Experts of a small language model.
Size: 11 layers, width 512, vocabulary 15191, 84.2M parameters.
Below are experts of layer 4 (counted from 0) of a mixture-of-experts language model. Rows are named router (the router's row for the expert), down (a neuron's output weights, with its number) and show model dimensions 384-447. Each number is 128 + 32 x the weight over its row's rms, rounded and kept within 0 to 255. Numbers have three digits each.
After each expert's rows: "raises" lists some tokens whose logits its average output raises strongly, later layers aside. This comes from a sample of Wikipedia text that the model never trained on.

# expert 1
router:100098121149120166084120122151114176148073166147171155113158149112085112084165163083102120103167120097100125112113137088106139140091159181096160080109086157144149048184125147090105117116191088
down16:120137132111089133146112148143132153077105160153178120085127137128098098129195125178120151143089138118124123084179095129113066138154132104120056120189135151136079141144113098172137113108143152
down17:145171082120118135134057088105087163148160159100189092069121113093124186151086081049112139172136136106171065136171202147173123093147106118107128190111140132138164089087070150209134124147107124
down18:091097151120060163102211096112154100126117129122121084131094150097149152139190127158159140169091156109163182144161187147125170083112118060138180096210135119116155111096163155188133095131099070
down19:111073177150195147168194160158170107092075124136107123125131155098174078142145149169104149095117106109139077141150156143143128161143130134133119142135107143114187161148129142070153080140142140
down20:117172111163084119088098145078093107104093166156173128122108086113097134153082157079101092097105134120189072054044115095112157089127095133138155094162114145113129133099127153112128111096125110
down21:104148085121149146164080205073120097105185102134083070100144141151203146140138152109109158085155202088106126139126163075159130173165193085131098143111151130111144183140097160165151132144133112
down22:160100148122115079158108131158139086164125122166169085094090122122071091079091095083108143123137107160125105143130099167103134141127117068123140142148122115116147127125119144119112084071132086
down23:104146156082181122155141091107139122142075145132131099159122127156145109141134101150141132187089151134168148166135126162099102119158070147137162130066066072140164092131115126065125070127071090
down24:158159138172147154126070132131104151140114128167115119122159125121104085181158143106123128109117109137152189114118145111195077120123150142088128107121097128053160101126139145138119134168134171
down25:091155141124138112194123187104091117108161077172058105064082132127220124085121111108107097117122156153198138150177121128139116095160143152086166097144126088077138127088199161099118120150140140
down26:148109109118190116150173125180104181162130100147130099102147161106175145126103074134110123076163074167137154083141119094141112171156118146179129136079126129102075155149090076163140122187124071
raises: " ", "198", "195"

# expert 31
router:127092146126141153090120142146098170173098157158170146104158176072087110095144147057086101092131120100108123121104142090117126143135188113079147120093150119156178127151116195088101087132125122
down0:080143136076047112146074151079130115112113059114114054134150153138118070121151142116170126112149149129180150140134176101131184118065168052139103116171139079139144086202191096147133131148163169
down1:112110146121115088143123108131059130166197095109123167087094118190161198094099144126164143177144144096119160061105102169130109082122138115079173123124122090094181153170096131103104105133119089
down2:141188078084117141136142097136134124136131145109075130143080131092104108163122131113129144137112110166136192089165154164160071153137055146064122108142154162119197118190111085108135155220160108
down3:115104140130122168103116117157177129175140119160118146149130104106159156186171140090145106059084182070146141135118115203147169156155153140094191155140090131105186150138099168127115166163123124
down4:116136135109111056111123106131126134123098123136164103123107088141094179156126169175107169085135146123110131146082123149137150116094138138105119123170173077094119115124152146085097098136153086
down5:149160108081129145132103117133133170164177111161135118164131145142116115108093109098216154140116146080136088133176130094122175148170206118126122150117092140129088110114176150120114152152170118
down6:125139210094156140151088169137150093195122127089091161237073165137119161118159116165160133066087152123166138161173063127116089119140118091129155109083115166096128138102159108166106090124152152
down7:075143129157173116151156082148183200099145134122167090070123154137143129103118115111130103131110109168194097075109169110109133171118139165133071078098146143143130074120166163142119085056124160
down8:128165095120150097097087185099152119166150103155178144201157155141133113162146140133079072172151140113075123099133102111070099124152160170151159134139136123140174128128139159121118083116133095
down9:170150149069143114173093093098162119156099140177130170118107151153148161129190116168150127207119150117121103136058128085162156127106107140138152137143159101150139071020166126197168110101103150
down10:111165094175146142179128102111109111131113151081111084124140090107097117125160123067126148123140060237149173098122123078099085153111143143109099125153123116138137124128131109135180171089129120
raises: "Studio ", "Location", "Member ", "Scientific ", "History", "= "

# expert 6
router:126092140158124175070125125178112163163094170142189134112156165100090170100178145073090128093172107115088099090115147087117137156125156184096179090107084143140144113143127154077094101102200087
down0:127153111069167100134172116131122160140145087067093146171158187144134103146114074158103149132140098072089138104149104122135142108158065104143121119110131136108053104096117143122118059097135079
down1:127082128114102136177123119113131105126131105103095157172161077125145135132079088124098131121115070108122091049133099103140147160084167127110115149127119191161168135120103108186091176187083147
down2:111156098135108056109119127126121119141103102090140108115157102144098165141126165077134178124160113128050125112136207137106168103170124071139118127161140154131130093138113113127124057066148045
down3:185139148140111146152133117094144224104097085111081128127121178168202100118144150200130143155107148154170152157106135107139167089149218105175151116143100141134171194129108083084158139141177155
down4:124158164156190155075128133070124125143109171143109096136104122150164075118204094100092054148152126089133129166143146151153123146150098078116148120145108110133166092173149062101138089134166165
down5:144110085089111154102072133143119113164107088124161141127098161126077129152117103149118116096119156105148090111099074139103150131147132096104231157115164170107137083183140129160154102085192140
down6:137141159164069173105145167177153123078121115205157150134195126179137170163187169137144161121146138180113165109086134149111163141136158100122138183167098139167125161074123135129108182113155136
down7:175122078110132135190108112138141182050057139112145075119193164106151141129151089169118120147097145125095083165148135145142178188153150108111163075171137089186120086101170171134173137116079138
down8:111095190138092133115033093171088138126116173155125125143182168184168171091111142138106121096105090065114099132150139130146092135142107117125106159170110103094152112154090115136148112085148127
down9:072103113128126126131163161193144105214181092117140170178076080147181117101141116136154118096155143120135137112110116067110086110113117108114048135119125136149183137122103067036102148132111119
down10:157109115137107188176150080209126164179156080099136160123148130135151166136156134117145137145094156040180139118099063152116115152139091118100077112130163136177123135132142144105141140137158126
raises: "\n\n", "\n", "\n  ", ".", ". ", "\n "

# expert 11
router:137090126134115172067109118177100159161086175140180143123162144103096133080190154066084128093198124091097070088107119098109137130138144160108167083118071153140161120149091147084078101128165098
down0:143177118089121122107101188084120112091110155143121049082171159195090128111096129164114168154149164156123086093138115141130133112128104121115075116095133177146118106163198110159161161087081172
down1:136150103122125118109137191170116106172205134179105065116075147125169102102101150146145093151118095156107154151203099027120116103128117114113072104157153125161131093156095078086129147136126085
down2:196089104131130095130166135151171112086119133106101131132151139089069161132092088114176150096162083127100170156135115133100155096126129107125166112090200126137163127108145125157069070120101087
down3:130167160119093100138102138157137109079152156066146061109152046165163119103102140085132135089119125137139122112131150073086103146102070109123074138127120061104124155121165195161093044172157170
down4:111091143130092095124144103160108120095103071171082181087080104069151173129155138132102069148124142139106116123195119122175078128082129136162097165138148123066159197101108122127144069118101091
down5:120145102086115075111109113136095101127153089157090109190119181129112060109126097092146118145095138133132170110102143035207120101198149136189132130140181156154091108116098116122088132083086133
down6:109100134139125141130147141194088173165165095172135135067075088139148091126112102083094100108150127110081137142156111122122175114175124116088094133100091133147123144185102108090120127203156187
down7:130115175108168121086090210181134090116125158132138138154131139111186171155099124165119101140156155171084151175132149111139079143093150130112156149160135087127141136074133103170114134162116134
down8:138100156133161162121086167080116158147189095190168150163158132164153104092117103131091142090126096098162175122130110154174100071116153103120105096133102136125089131121126094138138090127082189
down9:161130068092138170122140141125098156102135073146135110158076143137117141125125165185149117127151128099109127083069149108145108144147123078179131153100157186127092127093144110129222106147169126
down10:150154140179134135132060139121129105140108135140101079153099174130072074095114123153129123068104113124104097128104106138161122153097157105165112097090076107102046160192094094143118174144134155
raises: "The ", "the ", "=="

# expert 0
router:124090118136112176090112139163111165168063151154163159099153152106084117088176163089090115111185120094095128084108149091098145139105148160092175087092089145143148085183119154091090108112188091
down16:085159119182093140181147056168148111112124124139095110115099143148142087153091143149137115100134137131170171153148107134087117104091107122078105167137109142131138146147127126128089115155117148
down17:136147127141142160123226138132102242065125131134110141076133073107115126177107059168067106077124157168102152150121143094089099112100164093171092132153131128113145113168135155130133174117167103
down18:125175133138096137159185148144134081157194164127166067121113151113105078116105156208116178195137054149149098060094064122132111109173154067133139171154138154114148121149149143100150108163144142
down19:086155166238083128122147123124078118130122155123128096128085141133127089126099137147098112081151163125180090118112140061149123144178114159068104119099137155099099110088114134151096108183148180
down20:159100100105197153077119150117146109081087085134130169110163138166140141109146121093157048135143096106150222145133130094151162059153133106146094138123099120058136074149111147124119155119170112
down21:133101120123083149113127153155103116115122118120067135147206118164148139151075135139078104137067161158131092113127113178148102070164101173149099081186120110107205120103135076117145142129125087
down22:149155136130098123143111121169183178115101168156106153101117119192144111117117145125141122110144096096081170137132173127171128133122196128068139114168128122168169131117119152092123200084085166
down23:095104081148093158127179194147181144166121173103151134145046110181126118117122152125162153106102114137182079086092141135126165179125149098165091180106092133158143105111095100118080176095169143
down24:127134127124150156122124095114129136073149091093145186125090198110127157105151158072081133112098114110145058127120111191120128133088155059051136152118132062157121102123143112108084126176067147
down25:139119184100084127167137119068089145186169122159076139088151139124097138120120089126156192146153134080120111098129144125194155152144105067065142139131157096158128144127169110109093082101149066
down26:134077122144173121088124158112152100136106159119097143152126188117104164125103164124078122145074174111124116078099047098141118145109130099094126075203176080124103117132074116163129140138053164
raises: "+ ", "(\"", "(#", "/ "

# expert 13
router:096105125136127161086114133158131176151071163153161149116147139113092156092178159105108156117202108117103100102119154087127139110115166179109147095088059150149142089162098153094107102126186094
down0:118110179091099171120093140108161153106159130176120142133094159120120088054139134181133096102175117084128206157117170094209130121125155131112141088116134074138155131151116104152096116147094187
down1:144168132143107125187098187052138082103083159101094056186126103095110158141174108111136135120181196166163139119111148132113159154101104085153120098113134123085119160125140090068146138114126112
down2:142071177094153127095135130093130118092120078132143084150161113122125179191130084121165091136113141119147168099159180136117087125134157124100180143140162131100091095173101125134143140159058102
down3:134127062112160163139141148163132170130112137103148147102124163157185086146141134132115147135172168095091087083184180111119119100153074160109144100145106062168132131162100125189098158157189193
down4:106131081165176132117163115115118096121099132113097094146109169111137168148093144101151131126090113141123122123125113072112179115118142122132113075097113150146088163175127144097141166107139149
down5:177078167184105154138144137161161096108127083126121114126116107130109185111135110116116152113136097139122105083151102133178176099117155129146110128125116107056199165191080105131097138140171147
down6:116117108122156149103091131103121180159126167112124091103147107132127139111172160110128164176160123142044172101123103137136086162143140076179123193079202124094077153139142130169184082073123173
down7:132159175168121171186125194084191136122104135130142187141181124159120140154150109193130184079141192115133127149114128102112118083089149147094096112129075134146110122104108148157044105122125154
down8:125188113062094124109093159159115113109060099138116171146114101198119157129132082158118084137177096146159156110125107163140083153087166139142133152128120085108151122140149133121080086132130105
down9:189166157124111145182084180156147105090103150108083112153093119094092125141173114095151099112136088091132164172137137096224116148117137174131121116137195127115101116179160052191174201125191144
down10:127152130153096123100094109144124104139127140079184142111158103111128154116124100145126133035101115140137141116114071182131105156136179127176135126153080110108115167128137173109080101118094148
raises: "'", "s", "b"

# expert 19
router:125102126134109149063124126164110157152073171148172152112153140106096143082159157091100124092192094102108118093117150097106140120130143148096193075097089152138144080166113156083097112105168118
down0:089150131127146151117183079081045110104138056100190078126143156131128161084124170089141123166119094128146136141178179108121115201150119150111160149135163134094074121101114177158125117155058181
down1:199189147106175137128140128151158113108132162165107133103219094183139144126101128198095161095100166095079208098150086112077135102143129116134142148093162131147074156127093145104130117163191091
down2:136161089158137145149138123105142112101136183167119069175211149091153202096204085177164106114163177076170162088160118153101059150119201140058125163160150077103103102166134106106101187146141086
down3:096154124145116162089102205137118183152128098117140100095153201141075160137195107153132091131127125063115071126070127051094093146165125146114092131091094124102192160134118137139103152117106082
down4:129152114158106172072107154113119184124077151100100140138196134116139148166110148131145136116091112115093128092122098119099172139085086137176173074117120094132163170136126068132144132166161095
down5:152167121180175149141113118168103103130160089108100179100145142187157120133119137136094125119128126129153131131137129132134148175115140152172132157217111135109243070079097138098140147112139127
down6:149147111133095114108165081144138134142102150100068087184163164090179161157132158144146145142071154147160115155136112146101118152089171099175136107084160114084105083140089100174113043129123130
down7:085068163153122130148164113182069110126109174038133134140102124080174122075198185105139108136106172130092108137096131140165142100129193143082110114100125112162073119132159154132114113089103138
down8:152124144132070154149100133111179095144134157098091152149165117147209140136077063116124065102124136138145149108151084109087093124105127083161115101125134180153116134107165113110131148073092162
down9:171132070096109155127166153111160153108131154181091137125076067075118148144157099137138130138143194148178098148115130143111073089103186164139131157124095078130130131149100120109198120138126153
down10:150065179128132107091089157152127122152137171177118141087058122130156180142115125083153137111134165096154167100131159126095111126110101127173083155115073093186098194097129113103137129111098044
raises: "M", "(", "s", "pre"

# expert 3
router:134064113154107161094110124158109175171078159148164161120165145099097121087191152086098118097199099093108113109110137109103146131093154157103181076107078149144146078164115152084091097099183080
down16:119098103154128204147094179111165075137122064171167183179183106143186063179103154087195075117116140087129215109102127103118161146152123107130141139126113158095163102105123126140164165145125096
down17:109090118075179120153112123147153115114125139150106152120134107120175109155113155128118149144146077167168169061124096128155145157133117151145108159212141144104073214107102162159108116128177119
down18:088053063132155149120131175182130156113136113124139140093099100124117103117135082051105172093066147139069158116103141116152120156114091153137125101107104146216090114164203162052179107125131107
down19:045123109123050103160090095139156170136170116094145162076173146117114119128075177140152107136181184106114084074080134116120130136106093128084161164088142114193152128132120088135106132083155171
down20:106167189189117111133109144132166137103158116139109168158145125152081106138159163089133156165185142101112140097131186132126178130134152149117118119102098133110180182185128092158107107109108123
down21:130169137115134162102130123135164177094095088153116143089117098114122139147069105098153132200093091142109193125126091083089076164134108127169144073083134132165118122161152108086103136069125088
down22:089138118192133073174162117123116140080136076054206167149094185062151151121131077104122145097087126084159168129094129120188137104142106156135148081168104114080156145137088166140129112138178106
down23:169099126105129092086128129132065161127124169144119111124087163120162132199104105110142099111117160136188162153100141179113102119094107132112099138134132087167122198182167144149136130183153161
down24:164116131110098126139059116082108140116135071069157120096151109116082156096066155107138075082151097095117144104149146133131118161121158147168081094156131116180127099102141222102092117130144034
down25:135169189126103110105176134146057148125099147172120127137110122151149146119090132107104158135107098110136083140115179109109075079060124143106134086156116088137102200072106158133133122122182146
down26:120095110078080108157111094171135137096148129118149084149117077124123155114195104081102130104151069122165084153160145123111134119084132186124124113124200108133072129130121125135053093155105178
raises: "\n\n", "\n", "\n  ", "He ", ",", "” "

# expert 28
router:155099097138129150069101102166120142159044170156173167127153141096090125087202158073071128072134085118098149113097126090118143113157131159098167124106100155169157124144130154085074111100139092
down0:158142161164121116156112138179107105062125175090072155125151103125177081152070105135124191130169122194157112182123163143184190109131111103126160092140125111140204138142187159145126149133153099
down1:161089129167109121144074145113136143121125130153100145155094117105205103129097098111125064132121121114160085085099056135067130138126094148135194109158193105134109110105101069161160119147187137
down2:156143168144140163099150072152106143107181188143090140075119091141106113140152099080134181136100131096101130100101128112105113105176128117074134153139182105102155189140054125132068077156097179
down3:191136130187100149135148153138140107126137149104158140069118143110133138127124171118202163123116108135074109147100122067182146135134151164178128106106130132143090078143168190098121146133095123
down4:114118085132170078163054151119158103118104150159188135136163119122141158150151070155120141141104133073143130119103099113148134096116138140117110127093143072120157164079142135195171145157109115
down5:070124143115118143112140095112141125133080038082091089095191182130141155128162113139107144117140102092090165166174028166105155106127184134097081135194146086095152138121057149082156138077092160
down6:107120099157172121079097087120096102168093176186170057123109106090131098153094102132102121108132139146151162086156165112095094073151135177131153088110113084135158144088095110125113163102120118
down7:034140084101109092182114120178136183114158196129123150149147147135126076183077135108154156113156128082099119144108176155169111185103064137130166113112135085071182161141098146170116151130137101
down8:122113141131159172140121127137163208124075132134167135106176126151131119157164134124141146081131116147169123120165161090124101123116091140159084085115101097122120111118132119124146160151137099
down9:133131163098099137093090125096102118140090087111167072091104172047096183155164164140170115083084088117159122166160147216111129147150143110127185127078077157115120152167110110104157165120158132
down10:139141109202116086084122097118143147170127131201143144150120120064164110139108103076090144069154171173130133116122118119170190119160114131144127164113117099177131131074111146068131106162098143
raises: "pre", "(", "M", "B", "in", "H"

# expert 8
router:118069112153125174081112121158105169168079174142164143117156156108095106076172156081094107110167108115102100071112126109131119108113155172103156103124092145142147076159136159087100115116184088
down0:167123142054168100108126137120094116088079137158170088095155120167088190120073138158140113144113128097128156098125191120112121213116135145050118077140135151085121102113130129115082154137104128
down1:098127135170140191136153147091152219111036099151177122038075110101136112160108155132123117122137132087154162107145106081087133112058078118087160126182125125075152095096159122079201079093151164
down2:132110142177125195119162136107146164147066117114191128125205123126162142148098112039095140147158137123116132140111125111138117115118159132178097116173147127114106106157103157080102062108141126
down3:077101126116125073161251131111107196134138092108140108092122116161108113138154094119100115111118168116173166091196107113141173050149109086064200105186135110095158144108097151143155117172143162
down4:084174113081118123135120162205104151127164095133127158114105108160193167116138124107127143103141116104095101132134114152134142112094120170166104107113116102110122081152071122132141112170140142
down5:111082100146148140121093111160112077134149144145149117162155092126158136131205149168123095130097175136113066079097108120112163098134118039118125179090118134116135153096112154086128123153139144
down6:156118088126169044125116183098159068178117175136157122128061112104143145058107111127144095133126091187119081157071132141157120158117134117133121070110126179133149087154120116080127129132123054
down7:168059103104150104106171082047092093064154193112148073134150117162101146141189168110153086104146124105149108112073119193144109121163101090110146112150157112076135115184112103078090143143135121
down8:136139115169106097191161166076117109162135101105121174179121164107183170112167067161100103116124129169094110138116191148084144137127123107110166102108085161145082094102130161134163213104136107
down9:135111155097060119141088130114179083158106115186126120188113108129135074173119133175142131087109138161150043169071147143130125140169128134139159112152088159180157127078128151088139104176118161
down10:122138144077174111128151150156132120107104110153157111085138106087128132122161145166096100091162129107125152177135138138096207092114153120153128171162103106138077171121168088147134137157142139
raises: "j", ", ", " "

# expert 24
router:138102113146133162070127120168131182158040181151188152121166136095090141085184144082090133097172102105072116095104139101117134123136153149103155086097098163149142128150110148095079116107154092
down0:138140141123145116158130087133143100112144168127193059147184112113107117152072176145193107156191127143130087146143134142118161135095094148142180097121110180147126140079093141112135181031149116
down1:088195143108096130118110149144155098126096120056171083162109142097131149155029124137159156121123124161136137105114122150113118088122157169106089139145155106118141128160137135094088079118163162
down2:160098119123180152141084132193118165114054142076143144109150110091191142170083141079123162113116075085093091161144114155127117074115160130071106078103134114170183061148102080135116138166157128
down3:059158152063081104143171110151119129105155188070136119173094153154139167079145199126164158131112132096139157179135123091144097127091152128052112115169065116169123115134159183072180175109132133
down4:169151112059116098106110070143210130118128098092116153132169134095115143193111118157124089154079148162212147121094152080119073119173180126153072123129147105098122141156127118143136175087134152
down5:124189142178173110109073112079150165146119144170120135112192147113128082119137147127172117107152123100127121068089112068116148151100132157083113156162196124142103098177147139162152118112090090
down6:123095133125145142110170141106108162116149129164065154142130073136094125158089127101062194130139121124124135119152132144077145153127156116067162140088136220139191125145095067113138073072108147
down7:130117121120131122140132165128130132136116130114193109161143071110150151137100114106138131107114149109105121111156165140146133086086089147135153136160101073109153076158133116158072161117124098
down8:165124121110094183091169159083139149061141080149029148153136155166135187168103135144104197130148089100152126124185129107089141112162114160162156137081119138081121085180089132121225151174141140
down9:145118128119113155069163132101168121112138101186099127120201152124085109160127150122114109140102147178129111142105169103134102093117112122042119085171090046135161139112142141119082114067139112
down10:147083068165102132159152186109112059102111160150113161104129087143174118116165151145166159088203140105149159126082065157084121117134140171125112172100145126189126153147074102086138099119136149
raises: "s", "B", "c"

# expert 25
router:151102116178145156078118105170109170158056179146190138111170129082088123073165135049095143078165098123079126112115128072117131113132139157095173099109101184154143118145102170073096094117153110
down0:065051102102136138150101148104145193124180144076151136131153143149169153106085120107132139093084088191175124156150107089125135127132132117180172106138078142133164121156119114083121098133110081
down1:124165122132098156155147123144123131152127151127153130106192114142164138104112131092126114106144101064125112089114079174170091084120158137139119069112139117125128144173134107142089171108065162
down2:103080164127111164118084163135152196141147130116154106082154096086143127146149159165136135083142106152133090137107129110104136178141107148131220083166088193117119128116134111155133129114149128
down3:088142094122116117124106118097168100105134157103124168116135132170171120094201171123111105119165096105141122137139111102104151126121076112076081127203136141189132162136110189097090122131136126
down4:105108084142079207104158167069167085205130137143107116131149157108200092143103084142102104135100097083116146126115114115078157116115108121150128086135193108180121105112125143102182114134153096
down5:129111201194137160146061141132113142092064120172152171072150089082125117126098102104183149188117145155111173072083139170111139135096132080110089100113115095130140203123137009149139113065111121
down6:128125144089137149123107140132112072065113077150170122135094102135149174154109148183083146075130151109092136090110127105090118102107121159119088130110114188155154126072112111126115184131164173
down7:089145144173147168097172175122132096056058181084159119164150142114104100094101122221121163087136110140133166170090100110181103109101097166136121157127087133123098123111120155116115069166131129
down8:134122101094087117163155096094121133149200180171170096147178129133122151104139180134140132128090142144095096120134148135154174181097126084078238202123178117135141140127141095070108089123107088
down9:133072087176115161104098109127107096137095131138092183190114125084097172150127094135129155173077140178114136160060175094091126159101127129163187100138156141138123096143087155165154136163149117
down10:038134182088147127168076089076059152134153215145143089133173138120102141137220132108132124080093160151146137125108136130122147093104149163115139118119132120120072158104104145142164146123110098
raises: ".", ". ", ", ", ": ", "; ", "\n"

# expert 17
router:131087121134085166084112106173113174174097176140170146106178152095092122091178143083087125093164140115102100090117149117118125137129151133108138101120097143125152066140104154088078104117187088
down0:106164117157099147133118122129098099155103140147117116125088096098158123080088125123157128153144179125162177115152115087104050110162101128088180123152150125117117074114161117169154121101146104
down1:118073189115124092076180143201149111125155173093119171104106105119103147107116118157137161084148120155133154113176176198131173072077098159108137180078132152140134112125070062142160135108122092
down2:133133131091099184161120184097132154145110064136125130106124171152088127105123121126124133104122141179159155148106098133123146148065127188116172191107137070163160072147121201147086093173144129
down3:069104104143118211121147043186118089140180146054144125163112107109169134086180135131139106103162123113171085141109118192140142167118162129106125162113106063146107107105158105095119125149183118
down4:103167146106131103175121135129083091138088109127123152163133125158144125050118129120139091151106117123184137106092139121126061136133136136125114097154152184056158118146109131153125108087105144
down5:138072097070143068141091175109155137182168156157150117094113141115151160135149167105130206127159114106114112162139094107100127120143167126149154143181076123163142095109127069090135062164153100
down6:139155134091104133164100113152155142162190124126110167077148138109074112148070150080160116115143157106124114169131115126147099112119144065157183133114124113105128112183131043109120133066150156
down7:205121108128130124076105061110108075163156115155140167155187118167152082168141129088170117130121114066147157143093167154126146124139143133125169108121031153185110144051097102142109120100110088
down8:106112107218128179124188114143169162133106111083157088165121137089160136091136112198105065177142174191088190158124158120134117160180148170139137134124156128128080129111119207107127134039129136
down9:108148218146178133099110113114122141139070105150117166100143171089110132135089130199143144093131072118134177118157115057088128113148183143126102139186185106107110168156115124183124079143126148
down10:118085137144137126111094109171132152102057107153169160085150181102144107187132165112080131112129100138187158156101110070167139142183110139107121127142146098126118022186157147127127115085123145
raises: "s", "to ", "am"

# expert 7
router:112066133155113157085119117167105163165091161147176138123171136098102150094183143103097151117194110112101081089114136092167139154097160180105163068106075151141141104161109153084095111123163086
down0:148180156168141109134081136165150131187119174141152158178096115125134071143145096117211118104116170132170104130130069128125142124143184102152146141170085140064095089093128104110157133119129105
down1:092122084123142100107171107128081089096114098177084131065119110150193122120098118144158085123094116109136113110145094103085116120106121140169156144148134106106125066116081150203099109139088071
down2:153168138129101110110126110097203109158151209124114086086098117143058132155064102094122158113151145151074106146090142173084110187138122146222140163114102165163137128147117109090116108137121142
down3:115092133082076163098112125094121163145069138116133157083155148136178099098139125143122148117142018181117077191182139077141113048139101121116087145148128198054114138156156156177072159179174127
down4:128108127128129138118138037207149145159110143202163061122139046113152181158133134108154130126107140078117126136153100139145145125131110077222149157165121123170212088106178112111158048121115170
down5:127137105098140108184128114089094111149148135116134122086197120090181116114143101157144144127147172083117143157123169102096141088155053090115075095186148125128106141069165055115127120137134182
down6:098127124082165162119103127190126150121153177130144150110118087063150129199108115064105169085114128156143081192140166102105133165135116148155082092184118237145143168051132135151133099153153152
down7:134159168170118168096085140148030194147171207179163167097132088228135141132119137126174122143106058072154109167142106136108122158120148101132113174086137163111092155114098039120130167171109126
down8:155104124091104159116132076148111107119136118056117070156073122118112092038168123078138160150059154121128093112175120116092114142041093199120147128081154138129071098074136146111102136112136150
down9:123106167115077040134144167079119084090120099123095177100080124143103167105161136112116111157125075126132139134130149177096204152149119079172066150143130088134106100116152182167116152109187137
down10:168045170145167115094162178087169148135115153170162166103115106097145075167133177141082166137084116118075196119119170110194128053091166172124055152116147101115178145054126104125114181115170142
raises: "| ", "|", "as ", "(", "in ", "on "

# expert 4
router:105073123151117148090119114159105152169096169160167151109168152104103157099179164093102140115220124103091084095116136100146136161097161176099138062113069157155156080147106150097089101127182078
down0:102110138183144112102122084095118168204124126140144120086132163094129119182123121140166073060152143181091092058149125158150167134076141138060148091137183162176141128154153112213123088141109099
down1:124120134155103111126086149205074162152105146146142098119199116149164133139119116118099097142124116087088144105109105100146138132125187136127107097173137149158128143139136083101085073124203142
down2:108144161094123164153132097110181186125086139150083135179148175081092140105146180159142116073042097117117146159121134189119079122124145109101116148119187178096176152097136161123140096152175097
down3:092139133130154174103105129133138137147176141128096071119121135144061121176096100094145107110136140128159106131140141173166089150141140171156106170232191115173103115183094122169113114188145119
down4:144163132122171148165153124177145121088117174118178158123169125136141156099137085099135106140088117097122106125131177133137106098112146134182134118130123138141113093167081093116145103119138098
down5:185175149123073129160179148109106129096127099126142134156087040077148113125154125114133063165106124074169160112085189173156105096165159163182108160123150125121145117111115130160169150153106121
down6:136073128149092058159157134129156100135146114184109147087165105171112068096080110117155091174131087137109170094178121117079116081143146101091155160113114138122098119132147015120150135095154180
down7:169129100139111119113081084116164165107109152063108100194137078122174098146137111190169122036114127064108110099142107139098112184121118149140075126107138091157102109143141142086142143113206178
down8:109120088083123064146070144131109113133191149164173134156115148110087146155113192184140130084157104097090172156125139140119118093113102126113171157095121112138139095187082117111092158094142103
down9:112107136106145086165141115112171211110100156145151131095168160163155130115116119101203095086082155123160154141143164128096098134126118161153164110075062108109114150164144068068116094125129118
down10:112132092133171121116172140110167073090081155176070179160143154188120190101112061148115120130175119171157099155124132187154176058173203057149149107148118140136162130105139119123134102113055086
raises: "The ", "In ", "As ", "At ", "After ", "During "

# expert 10
router:116079119155110175081098115177096159172082160155161158122162155108106101090182150083103105108174117101105116080120135110123142117083160149102173097116073162153150090177125153087107113119176089
down0:178132125118083119159173136105144081122065104075147103124099198110149066147108157169120165167131095200123105099097177181123095165100109134163149114086181118116164177135084122123153132120148192
down1:135153197135090087138133126146123136084122084150185141082142149150158057144121083114139124103123080122153141101132152094056098073105194107136096106123152084060114143170141134096092131068153141
down2:066098164089151078097156157143099124173119077119070111147126058157156119130085124055144165171165089155086148161126149130090154100172154107170137133093161115182129114101107143115146153145105178
down3:143156103064147140186154161098072131131138190193138189126140098113177137128127136082125103137081158118150143149131135173119136167150127127107109089113110122084105153092180149166095141129179147
down4:113137167217080162115183178087193156128100147098096178141176057151148113090115137121143078121114128155096112090098136123186100131130136152158122208160105186124163172159129130148150154059156078
down5:115201089128132123144160129166093135126114118150120131115147098152110129118142084151115128153113163140089152112135098125155060148151125142120135142131129140138184087162209098096113107132064090
down6:092067120134151132144132126122193121127147132171146097184129171108124100088135135161100109140118068163102129115128119114129146139128144057149112160079153124108109139096109128090134169105159103
down7:096132131151114170149116132155133166160097099076136141137130176093082120172125109121133127129104166096120190181048127141104117104134156139097187140130165156164107121156132151164115187156107114
down8:164110134121127103182174094143139099101125094139129108154059137089119176140104185133096117127113163097139167129134126079098132139089087199098153169118178054146072079118090065113124156105094120
down9:137119099137130090162103099123184073143140124101173128075136122154143215163098120150100163144136136106093111135128161114157167134159149158132155110089104110158096092137088127184102182156173157
down10:173102147165137101153130148163117139130086051106092144130156148124151076109084116111118128155098163123169125131116152150132129123114129081143126138047109123147155131124186109138194093129129097
raises: "as ", "and ", "in "